{
  "moe_layers": [1, 2, 3, 4, 5, 6, 7, 8, 9, 10, 11, 12],
  "routed_scale": 1.0,
  "balance_loss": 0.000134,
  "vocab_size": 8192,
  "lr": 0.00279,
  "beta1": 0.95,
  "beta2": 0.99,
  "train_tokens": 408900000,
  "dataset": "wikipedia_en"
}
Below are experts of layer 10 (counted from 0) of a mixture-of-experts language model. Rows are named router (the router's row for the expert), up (a neuron's input weights, with its number) and show model dimensions 128-255. Each number is 200 + 20 x the weight over its row's rms, rounded and kept within 0 to 999.
After each expert's rows: "gets" lists some tokens that make up at least twice as much of what it gets as of all text. This comes from a sample of Wikipedia text that the model never trained on. Tokens count by the router's weight.

# expert 58
router,187,186,192,186,232,190,200,175,198,205,237,197,212,201,203,170,183,207,202,180,190,182,185,221,200,177,221,167,208,213,190,235,235,185,199,214,213,163,186,212,210,187,189,209,189,181,267,197,169,212,188,228,198,194,236,182,171,173,210,204,193,213,207,241,190,188,211,180,176,238,201,227,178,210,181,180,195,182,211,217,198,169,193,212,224,190,199,176,204,203,204,187,184,229,182,196,196,220,227,205,219,195,161,209,232,175,203,208,203,174,228,159,201,189,189,174,204,203,184,178,200,216,179,231,203,236,190,139
up0,198,177,191,210,206,187,222,183,187,189,228,199,233,213,193,201,205,204,182,230,181,193,200,161,192,197,172,197,166,156,201,211,187,188,193,192,183,218,215,218,206,178,206,207,187,208,167,227,253,202,185,190,195,190,192,195,254,217,200,193,186,207,174,191,196,213,205,191,177,166,208,158,195,210,209,200,212,200,183,187,184,191,151,205,224,178,180,202,199,171,201,199,225,225,225,209,210,229,188,229,207,183,201,197,185,197,186,189,190,151,200,212,214,211,194,214,198,185,192,206,204,202,231,223,220,210,233,190
up1,181,220,177,209,221,192,170,208,196,198,198,217,165,194,198,209,192,210,180,198,214,201,215,187,193,185,185,185,264,203,210,228,198,167,215,163,205,210,193,179,228,181,182,199,207,195,211,206,183,211,198,195,184,208,196,224,198,196,218,215,194,212,164,180,229,147,199,197,190,206,234,226,172,197,244,182,234,196,191,152,210,191,201,206,200,195,221,171,197,159,201,202,177,210,202,191,215,218,210,177,248,216,201,199,191,200,209,177,169,223,191,204,212,193,211,181,221,223,214,184,219,208,186,162,161,166,179,199
gets: " the", " a", " The", " an", "The", " and"

# expert 8
router,201,210,218,194,220,210,214,182,196,200,205,218,213,207,166,163,196,189,197,195,210,171,226,153,175,216,198,171,198,197,217,221,202,179,184,176,200,170,204,177,178,242,166,218,217,190,190,184,201,198,213,198,185,216,175,213,198,152,192,167,168,206,196,176,198,166,233,171,160,226,196,206,216,191,207,204,180,223,212,199,212,186,190,204,209,196,223,158,176,190,212,194,180,179,198,192,195,203,183,187,200,200,196,223,189,175,234,144,237,203,193,203,202,187,199,191,209,193,185,209,204,201,191,188,237,229,205,156
up0,190,206,165,224,232,197,220,206,196,196,233,226,191,249,206,252,200,198,203,197,210,172,199,184,164,187,220,212,199,188,176,191,174,226,198,238,221,192,214,207,183,197,218,196,185,188,193,200,205,196,210,199,206,195,188,193,203,219,210,200,179,182,188,185,195,194,211,179,175,199,211,167,193,170,214,192,208,201,158,172,178,184,204,173,245,185,220,220,187,184,213,238,189,235,163,193,189,171,187,225,216,188,227,186,224,195,206,242,186,197,176,201,205,175,152,207,200,221,204,205,193,206,193,216,182,171,223,185
up1,179,179,213,248,203,215,155,195,206,174,196,185,194,228,153,221,177,188,205,207,190,200,195,191,218,185,196,185,233,204,172,196,197,171,203,206,164,204,193,190,221,225,231,215,207,218,191,177,203,179,228,185,212,183,201,185,170,220,224,198,237,222,183,192,224,207,251,212,180,210,173,229,238,197,226,179,189,210,193,227,206,184,214,174,194,236,187,203,232,181,208,212,234,228,171,215,217,208,167,190,177,191,215,198,201,197,167,175,233,209,186,207,224,199,205,222,211,200,171,223,200,210,208,200,214,193,185,196
gets: " the", " The", "|", "The", "-", " its"

# expert 26
router,202,190,222,190,185,222,204,222,210,219,208,221,221,171,187,195,165,193,238,201,179,201,200,180,201,181,209,199,206,183,229,212,181,193,192,188,170,191,183,181,207,199,228,154,197,203,201,198,197,193,186,218,208,189,207,185,192,184,213,194,187,180,208,236,195,175,211,182,234,211,194,216,195,179,205,207,212,204,217,207,209,204,184,196,179,169,219,223,168,201,233,225,198,211,208,208,217,194,200,221,215,216,211,184,213,187,245,172,225,205,229,185,227,209,205,223,220,230,199,205,205,176,162,214,208,208,175,170
up0,208,200,184,198,227,213,223,235,206,248,195,201,197,162,194,201,179,181,211,215,200,175,207,221,201,176,192,210,187,193,207,226,179,178,187,178,169,204,199,192,174,174,181,185,241,174,186,208,195,213,209,201,219,218,187,209,218,194,165,185,194,201,173,189,215,213,209,216,205,204,179,176,195,199,210,190,201,189,181,211,235,191,186,206,171,183,173,207,196,206,239,188,195,188,181,155,174,215,212,188,203,194,217,199,220,203,220,189,197,183,229,213,208,175,181,198,185,183,225,212,238,225,237,239,210,187,197,216
up1,207,168,228,167,216,183,226,165,185,239,190,166,178,200,201,201,196,220,179,192,175,226,195,240,188,230,199,199,202,182,190,168,212,199,233,220,199,203,168,165,191,180,179,211,231,196,168,217,187,190,222,205,218,186,219,195,175,227,223,208,227,196,178,191,166,210,207,197,211,169,204,213,184,196,204,207,199,209,220,250,225,211,186,168,203,213,205,201,215,199,176,201,186,172,177,219,172,177,235,221,181,205,196,206,222,199,211,157,181,216,179,195,190,198,214,187,214,206,212,201,206,176,196,175,180,176,169,199
gets: " the", ".", " of", ":", " The", "s"

# expert 12
router,218,185,183,193,209,170,210,222,175,155,213,232,222,212,217,211,207,197,224,185,186,192,189,203,209,185,176,194,208,196,192,197,211,186,187,219,204,192,192,172,218,189,193,197,196,233,189,214,165,234,228,210,176,194,198,175,240,198,175,196,197,203,202,177,222,194,230,200,176,237,209,226,213,186,231,195,207,183,224,206,186,168,217,222,217,213,223,208,217,183,215,177,198,179,184,197,178,197,200,176,207,191,185,209,189,240,191,154,193,214,194,182,226,207,217,196,221,202,216,204,220,207,195,225,189,188,188,187
up0,259,214,189,209,230,230,190,195,188,155,199,176,206,177,184,217,196,186,167,219,202,163,222,206,209,181,196,206,173,202,212,217,203,265,221,222,217,209,227,184,198,166,173,169,227,229,184,244,181,210,232,205,186,211,231,212,223,172,225,171,176,197,215,171,149,221,213,206,191,203,210,200,196,215,193,202,196,220,211,204,155,222,179,261,243,186,227,191,198,194,177,208,197,196,203,176,217,181,185,194,195,201,204,183,188,245,188,223,191,163,220,175,201,225,212,201,214,189,178,207,229,174,170,213,202,219,220,197
up1,203,222,205,203,196,203,206,189,195,195,186,202,186,182,224,162,193,193,213,188,193,218,207,207,174,211,237,220,165,188,164,208,199,206,170,190,219,165,193,214,184,202,222,215,207,170,189,184,206,183,164,144,198,169,220,168,189,160,209,187,210,176,166,205,215,172,203,219,204,201,216,169,207,204,241,198,232,207,178,176,218,209,189,221,220,202,188,219,223,207,209,201,195,198,210,213,186,210,201,171,150,239,218,194,201,182,202,241,205,193,183,209,186,218,177,200,211,230,209,193,229,199,175,232,171,169,175,202
gets: " |", "|", "r", "t", "ar", "ni"

# expert 17
router,196,195,202,221,200,199,201,228,203,219,191,235,197,210,209,213,197,176,224,219,217,207,199,181,196,169,198,178,187,205,193,196,184,172,201,192,172,179,174,203,175,209,190,192,201,194,189,178,199,158,206,199,203,178,183,203,235,171,221,217,182,191,185,213,196,205,212,216,206,221,227,204,214,190,201,223,216,160,221,178,151,209,200,220,227,171,204,183,175,228,214,207,211,213,200,206,210,197,198,218,223,214,219,202,243,208,181,196,224,184,196,173,194,193,194,230,177,184,190,168,219,192,155,187,216,204,196,166
up0,229,211,242,165,234,214,234,182,218,224,216,192,196,199,216,191,185,198,176,174,224,199,208,204,158,171,248,232,229,206,224,205,241,204,192,197,196,181,206,184,185,219,183,160,199,206,164,193,173,222,204,198,156,225,214,224,205,195,198,223,191,175,190,223,200,169,221,184,199,178,206,214,228,186,200,187,187,219,184,219,213,218,175,175,230,197,205,212,195,202,203,204,204,237,189,190,194,221,201,177,197,181,225,166,211,212,198,155,233,169,211,202,213,206,201,185,152,157,217,206,186,198,216,237,189,208,215,220
up1,210,225,205,198,212,171,195,195,210,204,212,173,215,174,185,186,214,187,145,185,205,204,192,189,223,198,211,215,206,173,202,195,207,172,246,198,196,229,196,185,216,221,209,189,218,182,178,231,214,201,210,197,200,182,217,249,226,248,206,211,217,238,191,244,214,185,203,192,242,218,207,214,189,212,219,190,188,165,217,199,181,162,171,225,183,180,213,179,187,213,164,176,186,216,220,220,174,201,230,205,206,205,180,192,196,188,195,174,204,171,177,172,206,223,221,173,177,191,211,182,193,222,229,200,213,228,180,206
gets: " |", "|", "-", ":", ";", " and"

# expert 55
router,222,188,204,201,215,222,163,172,224,200,220,208,185,189,198,189,203,176,212,196,174,184,200,207,216,198,235,164,216,202,219,225,193,149,211,206,170,191,178,196,183,196,219,222,226,204,203,178,212,178,230,216,202,191,203,162,217,165,166,207,171,188,176,187,173,197,200,240,193,209,191,199,215,199,208,200,195,175,249,196,182,236,216,180,171,213,171,190,192,227,179,199,181,217,195,203,219,153,183,212,173,221,192,178,202,197,230,187,184,174,242,221,187,231,186,216,205,209,210,180,261,180,195,183,186,196,197,200
up0,179,204,153,185,186,223,155,227,166,206,236,186,190,211,168,224,215,193,227,205,209,195,214,213,199,183,203,206,204,202,155,163,205,208,189,218,194,189,203,226,207,225,203,227,178,209,203,212,210,192,191,197,213,203,185,195,209,221,224,158,196,185,224,151,165,210,211,189,181,192,215,191,200,192,154,192,193,193,158,191,220,232,204,213,243,173,179,181,198,216,204,208,190,230,192,213,213,197,196,201,192,181,215,224,193,182,219,203,214,233,181,213,191,202,225,235,193,213,214,205,217,231,210,214,217,223,222,187
up1,216,190,190,163,215,193,202,222,204,226,205,205,184,202,219,195,215,136,224,213,171,185,206,239,177,224,214,215,179,219,204,175,196,188,208,199,223,192,207,182,216,229,215,185,207,193,221,191,198,177,210,180,185,210,190,197,187,217,200,213,236,207,188,216,204,187,222,176,190,190,135,194,219,199,218,229,194,230,202,225,188,229,207,223,214,199,209,188,187,244,185,186,195,199,203,189,220,187,196,212,202,217,180,247,195,189,197,206,205,199,211,183,188,193,171,180,206,226,194,141,197,202,173,194,200,230,191,194
gets: " that", "m", "l", "e", "b", "d"

# expert 9
router,189,235,215,221,227,203,220,223,193,237,191,207,201,226,216,181,155,182,223,196,194,256,172,226,220,164,245,161,204,229,207,193,232,190,203,188,158,199,174,211,194,213,177,187,202,215,202,216,201,137,207,220,150,209,192,183,227,184,219,195,200,190,203,189,161,207,214,203,190,209,176,183,188,188,205,191,184,186,193,187,198,172,210,204,207,182,191,217,200,198,201,204,221,203,229,217,207,202,192,234,162,216,194,212,223,185,184,198,194,191,178,164,197,194,190,208,162,216,199,196,182,190,188,208,208,208,205,190
up0,207,205,213,176,187,194,216,212,213,202,226,184,206,214,196,180,207,206,211,209,198,184,182,227,229,197,211,198,191,197,193,213,201,189,183,187,225,198,190,212,225,233,208,168,183,185,213,190,214,204,203,227,196,206,216,189,161,185,180,207,192,197,211,188,191,177,183,226,201,224,212,192,224,205,181,156,162,164,216,211,214,201,195,198,194,183,188,179,196,168,207,197,186,220,221,205,227,205,182,205,199,208,160,184,180,159,188,224,207,211,246,201,210,171,219,217,247,206,236,198,271,194,241,251,148,186,211,205
up1,189,218,196,192,149,190,188,213,223,190,198,218,214,205,194,226,206,170,174,244,236,205,221,202,156,191,158,220,188,216,196,208,194,182,178,215,174,194,182,202,166,195,207,213,202,202,191,207,221,210,190,228,220,177,185,204,169,166,199,207,183,204,190,180,180,166,224,239,213,237,199,191,224,186,235,204,178,163,234,152,195,169,221,198,229,207,206,196,179,215,222,219,205,209,172,167,240,211,238,185,172,183,205,231,223,224,190,207,207,194,207,209,214,201,189,228,199,197,208,183,218,189,167,193,175,219,212,194
gets: "-", "|", "ti", "–", "  ", "mi"

# expert 19
router,195,203,229,207,174,181,193,224,219,209,196,251,186,211,259,169,210,179,207,194,187,199,218,206,179,193,204,207,221,206,203,216,199,201,207,205,187,200,186,238,194,225,211,205,213,201,184,175,204,222,191,208,144,188,201,207,201,208,228,201,195,183,193,181,209,164,207,213,204,228,185,241,188,186,240,195,162,163,221,200,177,190,194,176,242,173,191,207,170,217,177,204,235,177,222,206,205,223,177,212,206,221,181,196,187,208,202,186,190,238,190,214,192,200,205,212,221,191,207,180,202,181,183,208,196,175,222,191
up0,224,188,201,199,184,217,195,208,220,219,173,186,197,240,171,216,181,188,202,192,247,208,221,208,191,229,177,195,211,180,202,150,170,210,183,181,190,168,239,214,210,214,201,186,226,214,187,156,185,193,211,172,176,183,231,185,202,183,196,214,205,205,208,188,199,231,202,195,232,214,204,215,180,184,207,213,156,184,179,240,226,205,226,198,185,210,197,219,213,228,207,200,223,216,204,171,169,219,191,188,240,209,214,204,210,221,192,211,188,196,178,204,205,168,212,214,213,204,249,216,244,190,171,209,193,211,213,184
up1,218,194,195,213,192,199,203,216,213,178,184,222,204,229,230,177,174,171,190,213,163,209,197,211,174,235,179,210,200,172,210,182,188,215,169,197,174,204,164,195,213,178,219,213,192,196,178,218,202,238,226,193,183,206,240,193,193,232,196,203,174,184,223,205,214,209,206,210,185,208,192,206,184,236,195,185,200,233,203,214,219,226,217,182,192,184,167,166,204,172,238,189,205,195,208,182,216,214,159,175,215,229,217,252,209,173,215,187,211,203,195,229,176,161,216,200,200,186,231,199,201,181,239,208,195,228,204,181
gets: ",", " and", ";", "h", " or", " –"

# expert 13
router,210,215,211,185,224,175,184,224,223,181,170,179,220,183,186,160,217,200,237,177,179,195,221,160,233,208,243,197,213,198,187,161,185,203,172,197,179,155,192,196,188,178,206,194,205,187,178,213,173,195,226,205,190,220,217,208,252,205,207,214,211,204,202,179,196,201,221,183,176,210,187,190,171,204,221,191,213,179,164,239,191,191,209,224,208,170,219,204,214,201,191,230,177,153,231,181,232,251,206,231,220,207,192,236,169,219,212,220,203,174,199,225,200,208,215,244,200,183,191,201,242,217,185,227,211,210,188,196
up0,193,213,209,204,195,229,214,164,218,203,168,209,164,217,179,194,175,172,212,210,214,172,216,174,205,190,199,227,230,213,205,220,201,209,214,229,185,187,180,193,175,210,205,219,216,178,200,218,161,192,212,242,176,170,191,224,227,225,228,221,207,207,187,239,194,178,177,205,204,191,209,175,175,200,205,186,217,234,203,172,159,221,182,221,195,173,173,197,203,204,200,215,190,228,200,216,198,189,224,171,205,215,188,185,194,175,238,203,174,221,203,208,228,180,212,201,234,215,210,197,205,165,203,199,211,176,172,229
up1,213,210,212,199,181,158,226,182,218,214,189,216,190,212,207,179,188,178,182,195,209,194,222,197,201,223,205,204,211,212,199,202,202,174,218,230,208,185,211,225,173,186,200,202,187,201,211,209,201,183,218,205,191,239,237,197,206,200,184,198,214,217,189,186,208,197,227,222,191,208,212,192,250,188,196,249,213,198,244,216,194,181,191,190,169,189,203,226,211,189,180,180,180,226,197,191,185,187,194,226,205,196,221,233,211,198,181,186,191,191,177,196,223,190,195,213,217,198,254,213,122,205,196,158,193,194,189,179
gets: " |", ")", "|", ";", "%", " —"

# expert 47
router,183,224,195,193,194,181,239,210,206,194,189,217,210,192,219,171,232,224,203,156,179,157,255,188,213,229,215,207,226,217,222,211,220,223,237,219,209,185,187,231,188,180,206,170,255,195,167,202,204,207,225,209,201,214,200,202,211,185,236,192,210,206,219,190,210,209,220,214,170,200,208,223,181,212,209,211,187,205,158,196,166,233,212,212,175,209,190,179,207,187,202,202,219,175,187,161,219,175,181,190,199,192,214,227,223,247,205,204,226,161,220,193,203,193,206,238,179,261,190,220,221,191,187,192,232,201,191,195
up0,234,177,184,202,237,210,220,203,193,212,195,184,200,200,194,197,207,223,202,228,178,195,201,224,168,209,175,203,252,180,192,219,217,210,190,223,213,218,199,190,197,203,177,185,196,199,202,213,203,170,193,214,193,247,204,174,165,231,207,186,214,192,178,198,194,219,205,221,191,162,221,204,238,225,238,207,227,199,227,203,167,193,210,212,184,171,199,209,209,189,201,194,195,171,185,223,180,192,206,168,187,213,169,191,188,219,183,186,195,208,192,211,163,231,163,184,225,167,227,194,220,213,234,229,217,203,182,206
up1,201,165,187,166,231,228,227,191,229,186,190,203,236,209,211,199,198,143,184,186,183,222,222,205,194,171,203,202,164,215,232,218,195,157,197,215,198,242,217,219,241,198,231,203,182,187,182,190,253,199,190,165,174,179,222,209,201,199,240,233,186,215,210,224,204,201,217,183,232,215,173,202,192,204,233,186,222,194,202,222,206,212,179,210,220,220,215,185,212,199,203,198,188,177,161,192,205,182,214,212,184,228,177,217,212,186,188,202,210,162,183,217,202,203,212,220,200,215,201,214,208,227,193,176,158,209,216,206
gets: " to", " with", "'", " had", " of", " has"

# expert 53
router,206,172,175,228,178,197,198,226,206,185,189,212,207,184,235,161,211,168,197,186,195,160,202,219,193,214,188,169,201,226,213,212,200,223,223,190,179,192,181,200,193,205,219,197,196,213,214,204,192,190,214,216,177,190,194,187,180,231,179,213,162,160,187,227,189,171,234,204,198,207,175,184,175,207,223,194,202,183,228,153,216,144,214,216,231,204,187,210,203,184,201,223,201,160,214,175,211,200,185,202,217,204,183,226,173,225,213,202,208,189,200,227,228,210,189,192,221,178,182,170,197,198,198,174,198,206,185,183
up0,195,198,229,158,196,201,141,219,220,168,178,186,210,215,186,185,200,188,158,190,224,169,221,211,217,172,200,220,225,179,237,163,173,217,192,215,206,231,188,187,175,209,184,182,189,161,223,201,185,187,196,182,177,245,223,188,189,177,203,201,191,207,240,213,183,209,214,207,205,246,186,177,239,222,231,201,207,266,188,168,210,197,197,204,204,193,204,203,257,215,198,208,192,174,207,213,216,205,191,232,182,203,168,205,195,223,192,185,207,206,158,187,203,187,202,212,184,185,214,181,178,192,137,193,234,236,175,187
up1,209,210,208,197,251,186,172,151,196,222,196,198,211,214,213,197,181,226,177,197,196,205,187,208,193,175,210,188,191,189,190,199,192,206,209,229,205,186,186,194,216,194,187,174,179,190,204,212,183,216,193,183,233,215,207,224,226,218,199,205,200,187,217,175,167,176,217,199,233,218,206,211,223,199,174,205,204,217,212,184,236,210,188,220,204,195,194,209,200,218,207,182,169,204,229,213,232,186,198,189,214,186,178,199,184,187,172,223,214,217,201,196,210,207,201,238,233,216,188,226,192,217,187,193,188,192,176,197
gets: ",", " and", ";", "–", " or", "-"

# expert 43
router,203,204,187,201,198,202,172,189,229,182,202,186,208,189,188,177,204,204,212,193,210,231,208,168,166,181,225,206,204,200,193,179,248,158,200,216,135,186,232,216,194,222,190,227,223,195,194,197,194,186,222,169,205,212,200,207,218,203,199,187,216,158,185,226,196,177,213,210,179,193,203,167,184,195,210,225,216,179,192,213,167,172,196,197,217,188,160,183,197,187,172,203,194,195,196,194,183,205,209,228,202,199,221,187,251,204,174,179,199,170,145,207,199,223,191,226,211,178,155,198,215,242,186,207,185,184,184,196
up0,180,206,176,203,171,222,190,191,212,196,211,211,219,228,180,190,205,226,186,223,211,230,156,188,187,192,190,195,226,203,205,195,223,226,194,221,214,191,178,168,179,204,221,180,240,189,203,209,170,197,225,209,202,208,189,168,191,208,197,176,158,263,213,251,216,184,193,236,204,230,206,186,192,190,193,235,152,160,224,200,200,219,177,191,223,175,196,204,222,188,201,192,183,184,199,191,214,220,204,242,200,179,189,218,192,169,224,214,223,197,202,213,197,200,169,201,233,203,186,213,243,181,201,202,212,231,217,194
up1,192,222,210,209,187,197,209,218,213,212,189,191,208,220,199,198,221,195,179,200,196,191,190,201,197,201,198,164,197,188,160,215,209,213,212,189,202,193,214,203,195,209,235,230,217,210,204,193,188,192,195,202,211,200,198,145,197,231,194,195,193,190,194,223,201,231,185,183,182,203,196,176,217,225,193,192,166,199,202,160,207,202,223,223,201,180,189,202,191,230,229,175,182,222,188,182,177,173,227,198,190,171,189,195,175,183,199,197,208,173,212,206,207,159,233,196,189,210,238,167,178,164,207,212,184,206,212,191
gets: "-", " (", " \"", "\n", "  ", "\n\n"

# expert 38
router,188,219,187,214,199,214,175,217,172,220,214,194,197,204,172,147,190,193,201,169,214,173,188,209,171,216,166,178,210,213,208,195,198,201,191,211,157,178,164,215,219,225,194,198,222,171,225,220,228,196,184,210,182,196,195,208,173,214,213,176,193,169,202,197,208,209,207,180,180,172,190,185,202,230,182,202,190,181,190,205,217,198,178,195,243,197,192,195,169,187,215,210,186,203,201,187,240,199,201,229,211,197,189,198,240,143,215,211,216,167,184,183,185,181,219,207,204,208,180,215,191,179,217,183,240,209,207,187
up0,236,196,189,217,169,217,166,190,226,189,235,234,218,234,221,210,196,199,202,192,198,173,195,195,187,196,201,211,209,201,214,189,239,181,209,174,240,189,210,181,214,258,204,205,170,171,215,220,200,194,180,201,201,159,173,173,225,176,184,233,179,179,196,187,191,204,201,224,217,211,216,195,185,236,196,193,204,204,200,186,196,184,169,248,196,178,195,220,217,202,192,203,212,193,181,208,227,195,218,210,190,204,191,197,227,199,194,198,187,178,201,209,194,202,229,159,183,207,224,177,201,196,217,194,207,206,249,204
up1,209,180,214,204,209,250,203,188,191,183,193,215,208,197,173,206,207,240,217,211,213,221,179,239,192,174,182,187,176,151,188,227,189,195,156,232,204,197,180,197,204,229,205,231,248,180,161,209,190,191,202,196,166,209,211,214,178,244,212,217,214,134,210,187,192,183,190,202,197,199,185,214,203,189,227,219,186,232,184,202,220,175,212,202,219,167,184,180,225,202,192,198,182,202,177,196,134,221,199,193,172,196,198,199,244,192,201,199,217,183,206,180,186,208,255,205,216,220,249,194,212,225,189,237,195,185,169,218
gets: " the", " (", ".", "=", "\n\n", " The"

# expert 29
router,250,210,193,212,181,178,206,210,218,199,201,228,219,223,229,199,226,186,203,227,197,204,208,220,171,188,214,166,226,194,171,212,191,189,184,197,198,219,196,214,196,240,191,199,228,191,198,223,192,198,189,210,177,182,196,175,214,190,211,213,204,184,159,211,212,183,258,160,215,235,227,170,228,192,213,170,209,174,219,190,192,187,208,194,183,192,204,152,179,201,200,254,183,188,205,201,187,191,196,218,197,212,207,192,180,250,189,192,192,217,208,183,194,208,188,207,185,212,163,190,198,212,188,191,183,197,182,167
up0,235,222,225,194,205,192,206,195,184,210,209,228,174,192,198,186,206,199,200,192,162,222,204,204,177,234,214,200,219,199,158,205,198,186,230,224,206,196,207,225,230,210,207,185,200,177,228,187,220,210,167,205,173,200,215,196,171,224,166,213,210,222,179,200,204,166,246,175,201,209,181,201,172,217,195,186,201,201,194,175,192,194,191,189,229,199,199,221,211,215,212,211,207,196,221,185,229,211,173,184,205,187,202,184,204,175,211,208,194,205,205,197,187,175,171,199,204,193,203,179,189,182,162,212,166,199,207,211
up1,252,209,180,196,183,221,167,195,198,186,209,194,193,211,215,162,231,190,206,214,185,193,147,201,197,225,208,166,217,163,175,194,220,194,178,184,219,228,178,172,206,212,214,196,202,218,198,226,194,180,207,152,207,162,202,214,240,221,186,191,207,212,169,194,221,190,195,172,215,170,167,175,193,194,219,235,209,213,212,208,179,238,189,191,192,160,174,164,216,177,212,187,203,211,171,191,220,199,206,163,163,204,220,213,190,177,220,181,190,194,217,202,221,210,231,238,219,181,202,214,208,179,204,175,186,135,229,185
gets: ",", " in", " of", " was", " is", " by"

# expert 45
router,224,182,187,208,214,196,211,227,211,217,214,207,197,196,197,189,195,214,231,189,210,204,219,177,241,180,210,186,179,181,187,200,176,180,196,212,193,201,198,211,214,225,172,201,228,201,216,192,203,190,260,184,187,170,246,210,277,234,220,203,166,185,173,190,211,178,217,216,202,192,235,232,214,204,186,198,220,175,200,177,200,227,190,190,203,239,196,195,206,207,235,194,178,191,214,200,203,194,224,242,178,218,164,209,184,189,188,205,207,204,176,212,162,209,212,166,217,206,220,178,202,213,205,206,193,199,208,220
up0,191,201,195,195,167,221,203,213,200,195,211,202,199,191,204,201,222,175,178,235,190,217,193,182,183,203,186,213,223,189,163,248,174,233,185,197,190,217,209,210,215,214,192,226,213,183,200,196,219,194,196,222,205,215,205,233,180,220,216,192,202,236,180,213,189,187,188,188,215,208,176,181,214,183,179,216,214,185,212,205,205,177,154,209,190,202,204,177,201,230,211,227,226,219,206,176,173,192,230,227,229,185,196,176,223,174,206,186,193,178,199,205,214,193,238,240,222,203,219,207,194,189,221,203,190,204,203,217
up1,190,190,228,245,204,228,198,224,199,206,201,211,213,210,165,228,222,202,194,206,210,176,220,199,161,213,203,194,182,188,195,205,192,206,196,219,224,228,191,175,223,250,174,185,197,187,215,200,218,170,234,180,212,206,197,179,199,197,205,190,186,239,211,222,214,204,224,201,161,186,192,215,206,210,253,196,188,240,183,163,220,192,188,206,202,248,189,194,200,207,191,190,202,195,205,191,203,209,196,183,207,216,194,204,177,186,205,192,215,214,216,201,220,175,220,179,231,240,226,172,241,186,192,244,224,209,196,182
gets: "a", "e", "i", "y", "n", "o"

# expert 39
router,190,196,203,219,203,214,189,213,204,172,210,198,233,199,205,173,193,202,210,192,211,186,206,206,210,206,180,199,176,206,173,183,194,225,225,217,159,198,186,186,224,215,209,191,216,191,205,187,180,204,215,220,187,188,165,170,192,222,182,202,186,193,196,214,191,194,194,194,191,233,174,221,233,205,214,228,197,175,202,166,173,163,220,210,223,192,209,197,201,212,205,222,221,197,200,215,207,196,207,201,205,199,232,209,218,200,240,200,236,212,206,161,214,192,212,174,196,193,209,201,192,178,195,232,242,214,193,188
up0,190,242,180,182,199,222,141,199,181,215,203,214,195,216,191,218,209,214,202,179,163,150,192,222,201,184,216,222,200,169,214,187,189,199,209,186,207,195,171,191,216,203,193,219,217,212,224,233,196,188,221,195,195,224,175,192,206,174,183,201,226,219,200,170,188,204,197,195,177,218,167,237,220,205,253,189,199,205,186,204,224,204,187,220,206,200,227,189,213,205,215,211,195,233,221,211,203,213,212,219,164,205,175,234,195,182,204,214,170,178,222,217,214,181,211,201,233,206,223,221,174,212,205,193,202,211,214,195
up1,200,194,182,210,203,178,209,210,197,210,229,164,204,187,195,202,182,194,191,168,248,214,201,215,193,195,182,184,177,222,229,201,172,178,208,175,202,227,202,193,225,243,199,189,200,178,176,221,194,219,198,173,195,208,211,212,170,172,163,172,191,231,180,202,213,213,138,201,190,221,214,185,220,209,182,221,228,200,196,197,189,210,175,218,194,174,191,180,213,206,191,215,195,233,204,201,175,185,243,191,206,188,199,230,216,171,226,201,197,202,212,190,217,184,187,214,173,220,220,213,216,225,196,174,186,201,214,161
gets: " |", ".", ")", ";", "|", "="

# expert 7
router,200,211,181,270,198,187,183,230,196,188,212,194,229,226,235,161,224,167,231,191,214,190,205,213,221,202,180,168,196,217,195,190,190,193,205,208,146,192,202,217,186,211,223,205,256,185,178,194,203,206,195,198,196,248,199,173,186,222,203,206,194,154,213,198,204,192,230,174,194,205,224,198,186,206,210,166,196,160,248,200,185,185,198,184,253,191,190,178,174,174,196,221,182,180,221,203,207,196,187,219,190,199,193,195,210,201,236,205,199,179,218,198,212,196,164,206,208,170,200,207,202,191,200,207,192,190,213,199
up0,203,218,219,222,178,172,216,246,238,216,228,202,213,208,219,231,165,215,207,190,229,235,201,186,210,211,170,185,225,198,210,167,228,206,231,195,156,192,221,189,218,217,203,208,192,200,185,245,182,218,225,222,213,232,168,207,227,220,233,171,161,240,198,241,206,201,192,193,171,203,222,193,230,177,210,178,169,213,201,185,179,191,199,196,198,205,194,212,194,183,191,205,203,176,204,197,192,240,204,188,183,224,214,186,177,165,211,195,191,183,199,204,189,171,199,161,196,209,198,193,209,192,191,186,208,243,226,218
up1,187,208,192,207,195,175,219,166,177,193,230,162,223,220,223,192,210,190,174,225,199,214,227,192,203,203,229,229,211,204,180,168,231,178,204,200,237,191,195,158,193,236,216,185,241,195,217,198,206,190,187,248,209,211,219,211,224,199,208,220,190,215,193,193,213,171,188,169,210,175,173,186,214,191,181,149,188,201,196,210,190,214,194,167,210,179,200,198,203,230,192,215,199,200,175,205,207,204,209,173,176,209,189,190,185,201,206,194,213,208,203,208,202,200,193,199,190,220,210,213,241,208,209,224,218,204,136,203
gets: "\n", ",", ".", "\n\n", "=", " ("